config = dict(
    n_layer=13,
    d_expert=128,
    router_bias=True,
    vocab_size=16384,
    norm_eps=1e-05,
    qk_norm=True,
    attn_scale=0.125,
    init_std_qkv=0.0305,
    init_std_up=0.0305,
    init_std_down=0.0,
    optimizer='soap_variant',
    weight_decay=0.054,
    lr_head=0.00471,
    final_lr_fraction=0.1,
    steps=5364,
)
Below are experts of layer 5 (counted from 0) of a mixture-of-experts language model. Rows are named router (the router's row for the expert), gate (a neuron's input weights, with its number), up (a neuron's input weights, with its number) and show model dimensions 64-127. Each number is 128 + 32 x the weight over its row's rms, rounded and kept within 0 to 255. Numbers have three digits each.
Before each expert's rows: "mostly gets" lists some tokens that are sent to it at least half of the time; "comes after" lists some tokens at least twice as common just before its tokens as in all text. This comes from a sample of Wikipedia text that the model never trained on. Tokens count by the router's weight.

# expert 23
mostly gets: " the", " a", " an", " The", " his", " first"
comes after: " of", " in", " with", " for", " as", " to"
router:161129141216154140134102116155109125115115165119096160162098151155155104192140169110103226105161118172186178133112074135146120113198120119123130138121116137123155064157218134179145125140187154
gate0:160123163103172169080173122151122116156174158114113135148142154154102131099158085208128133100190072201174215151090134064132129150171135108154166109147080135154081073156119110137056105130084094
up0:168111169106185114066116162156108093104166139139176150135137149104150119111128073169116154120160128118067159146087107088103131106138078133093154074161034130152107091038132142138156144080103134
gate1:087114068090119121094131194117140127162129139085145148176117149094154129111122123140115099115094126133129131050147131136131154104110154126164120154178099101066157182107075170100175099107110151
up1:116146128144065059158107093133128128103142184144069170144127124157125127203096166164104193099157105182179140153113142139155113142155159147188167125144109125090118103166185179141145147127137155
gate2:158112158123121129132080152126076177154118070106192152058112175105146113106125118096154108133096110170132150134089085121093102134103165097195120112190140113086086165187139134124118081103087158
up2:137126188129110157146032136138029208157132123119134194077128182130141041113143121119160173178142149102172093124113107117144184208082137113133082103102105106125125181176131118149200124140082148
gate3:133100092150105099131125130150145136131125116148119133189136127139123147128160158137086135134215148119138130116113102178083193119167099149176182186148173114135171107189205100147159140094180120
up3:112124136116158141150086175128111075142025076114155117133128121119092089175107119100087170125160097100128085103097106174043123136205082152154199126163136163126153088144140166098166150174150101
gate4:128100154123148140142095172143144071141122196174121094128086099074073145106129113151049121091207082164185184105130176077149106133184094129115160120120123131101165098121131150083165092159082124
up4:120128119163109148121115114133152103124164165165106112141106137091117149145139124122100184160178113148130156117112164129171123148124120104130140121124190131062105103158162116089175138167106135
gate5:169127103178150123118096145074117096120129153162146107097081160111115112106136145150087147142100187101133168184132111127125120104186189201140106105157105089144135134124147117120129108118072099
up5:139118131183143137124152141111093091170149136138161134089086126152062104115143117155054158105115130102168137123138091153159188136157125176110117112175150155088157177164144068133103140129119124
gate6:074104101129134102127081070100145112161104146112071124217100199132125134179132189139115054153153099155123123097096144148111113133134169125133150131097066121132115161116206139125084152130171163
up6:069171076141148095069151124164174104160134127152092135247129121092138120135120167132093116066112132096078103133105137175173119139121176157110165171157131139047094132097144127117104130137155190
gate7:132126122121123170120122133124083188147119085145095142107107147152120149132127132177126137128093143199120111072102154102173122127117122092198088097088123174134138137164112140119148113118107140
up7:115122139127130157127121120131112119164115114148134146127140134173178147077135118133119125119123167202063118069148119129133175105156121043095114091112132143141101134128144169108125131117126115
gate8:103076143214085138103143123157145088091163142094142169135115060153133085138132138096129163115196144205091129155058148142142103084173173102145116092095124145106102114103086079153193157151148112
up8:063121120114100102125147200182143087116183157126137122088117128102138143134095138152106132182135150148106057135086190126156116115150169144092105056160113084136144110104193051158148138150053155
gate9:105143139168076153117103206153176149128138110107117138113100156159123136161109131136163096113142052138095152074111146138086131166105199132064149117143060125114163171127125172128092175175124118
up9:151192146080119187107089166061147140171131157118128180104151164183107117132126162177160092121136125159111153118172127132123131117102162151133150125120102105121134161141107162128105159138107089
gate10:054150095141069119098083146189109147096193093110089101106128197138163143188128094149145142153121111152127096117123149123127126142098147121125186108192120131095149058163099103099154145122146154
up10:090143096138098136117112115176162095074160076117117130127125195128161144130159113133144102132140084139120112177154045144130165134158176119146173124183157148089131106158160100092142108082113126
gate11:132092130080147170144136099116199083149091090135130096122204079164086124215143181121128134183136182124121122172157119191182084129137140168185167142120165094087174099187150125100089124114101096
up11:115110093109148208187157104109157121155092083139145117119150045159172116199168188133138123171146127145176146169127126192160068139118109169163109139131141098087182088157147143134085095128113144
gate12:103132113107069103125157137140111111153103135127088178136115094113147122136063133107157112121130150096141100122043145156134108113100134141154125167149186099122102193093068145147172088152166105
up12:088141093106114106132137163127131117111063120126096164137155109142154115129094117127110102147116149111117123156108092122098149128111136130113126129127185190175119146130122172150158103136180109
gate13:118118097120160195115133182136127098176112104164103145150138165124146117145108136134124109150159094148109163162117079153090143131157115127145119164106107154105141123188151130126175069094164149
up13:124125035089143151148142118104127123181138142142138132146134144153164072136111136124116068148141108112114147207152096150064153117147148067130111111127109100160112119192122154108180064097137168
gate14:126117125139122137124086202092140123116096184109189122126158118041104137141110204108169160109117122111141092153147124079156033157159123093220133154131152139125131147144148141107157110117082097
up14:163074096177093167117096190123121091123082109125195144148131123176150098084155108143177105137171095120116130090137126106162131147128129158112130102069152149090156139130095124140146142053146117
gate15:189178112162121117113109167126234084088140114139125103071149087099151172120117082100132158130215148123165153124084092129091161118131130144134196075120085107120137129150155156103112147132100135
up15:167188091178160067099114162094185148061130109114114106136151149090148114177113158167110141106182091146180131149156139091123109106162136132124156131145062119132099154144110144117131140152093122
gate16:119131117091153120100135179158109121130124131103100147155117123110116154200135152047141108133077175130121118098165114147137137133108108139184186173145108107097167121180111117096136115135170190
up16:145144137081155120090170173091146140149139149089138115167153108142126195181143128053151128154154222140110106132160134163103104161096122167172157188158116103118159115144122123153116114137162181
gate17:182149121088117145137078154145146143031108164090174182148108170149157162148114175084144045174128146157100136125133086095140117132125187122159178145131170137127206145099151151050110164182146122
up17:130143139171147137152080150143097180061120125138130104127102172126129152188138097115137126133125139146125161119170092076171167126204181137078151092154127133094157114100120137126116171128146135
gate18:136139104145089154114122180144094105133116173095068101125109108071164141154150069169113168127116119129119138090081135149111122114160107136077127131137133165094111122154118156124110166171203140
up18:159154121123181096084165175132119135077079169155027129076153113130123189158098097128170164129132149109091124101105139180124102083164120152136128148126152176094144163171142123140126146121173139
gate19:126111133113124159172125135156110121080162099191178114120135100167059126154131228143146072109132125147102118151067101201092157126149129132108145085134109108194088105116091142184098126159141144
up19:102113133153078212126126118188120131070175075186108132144108124154110097185126147152173072136146100137094121164138134146118165104140127079090142129153138114145099066109120105183132145174160176
gate20:116100121132130160124169157163131108145122111142160157125116186132111146050128186081167129135140092107149170123116185080131141078155057173075122128100097104111134157169191161137201153115127093
up20:075090143118132149132180135123107103133146137142117213115097149148084095109089177098131158090139129150192121127125197145100093101183112161068131105131117127177118100143166134113140173126106129
gate21:128134172143120067143180133117130146166108115081168157109106119143086124105178143099099089121138178129123134129143127188126138113060076161116119063138156073169146239109140129144126173094094132
up21:096155090120137081163167117118101127142116098075118166092101109153116115095140124092107025178122169098080150134150189169122205082071090143121100101108132101135167163139141141121154108147099105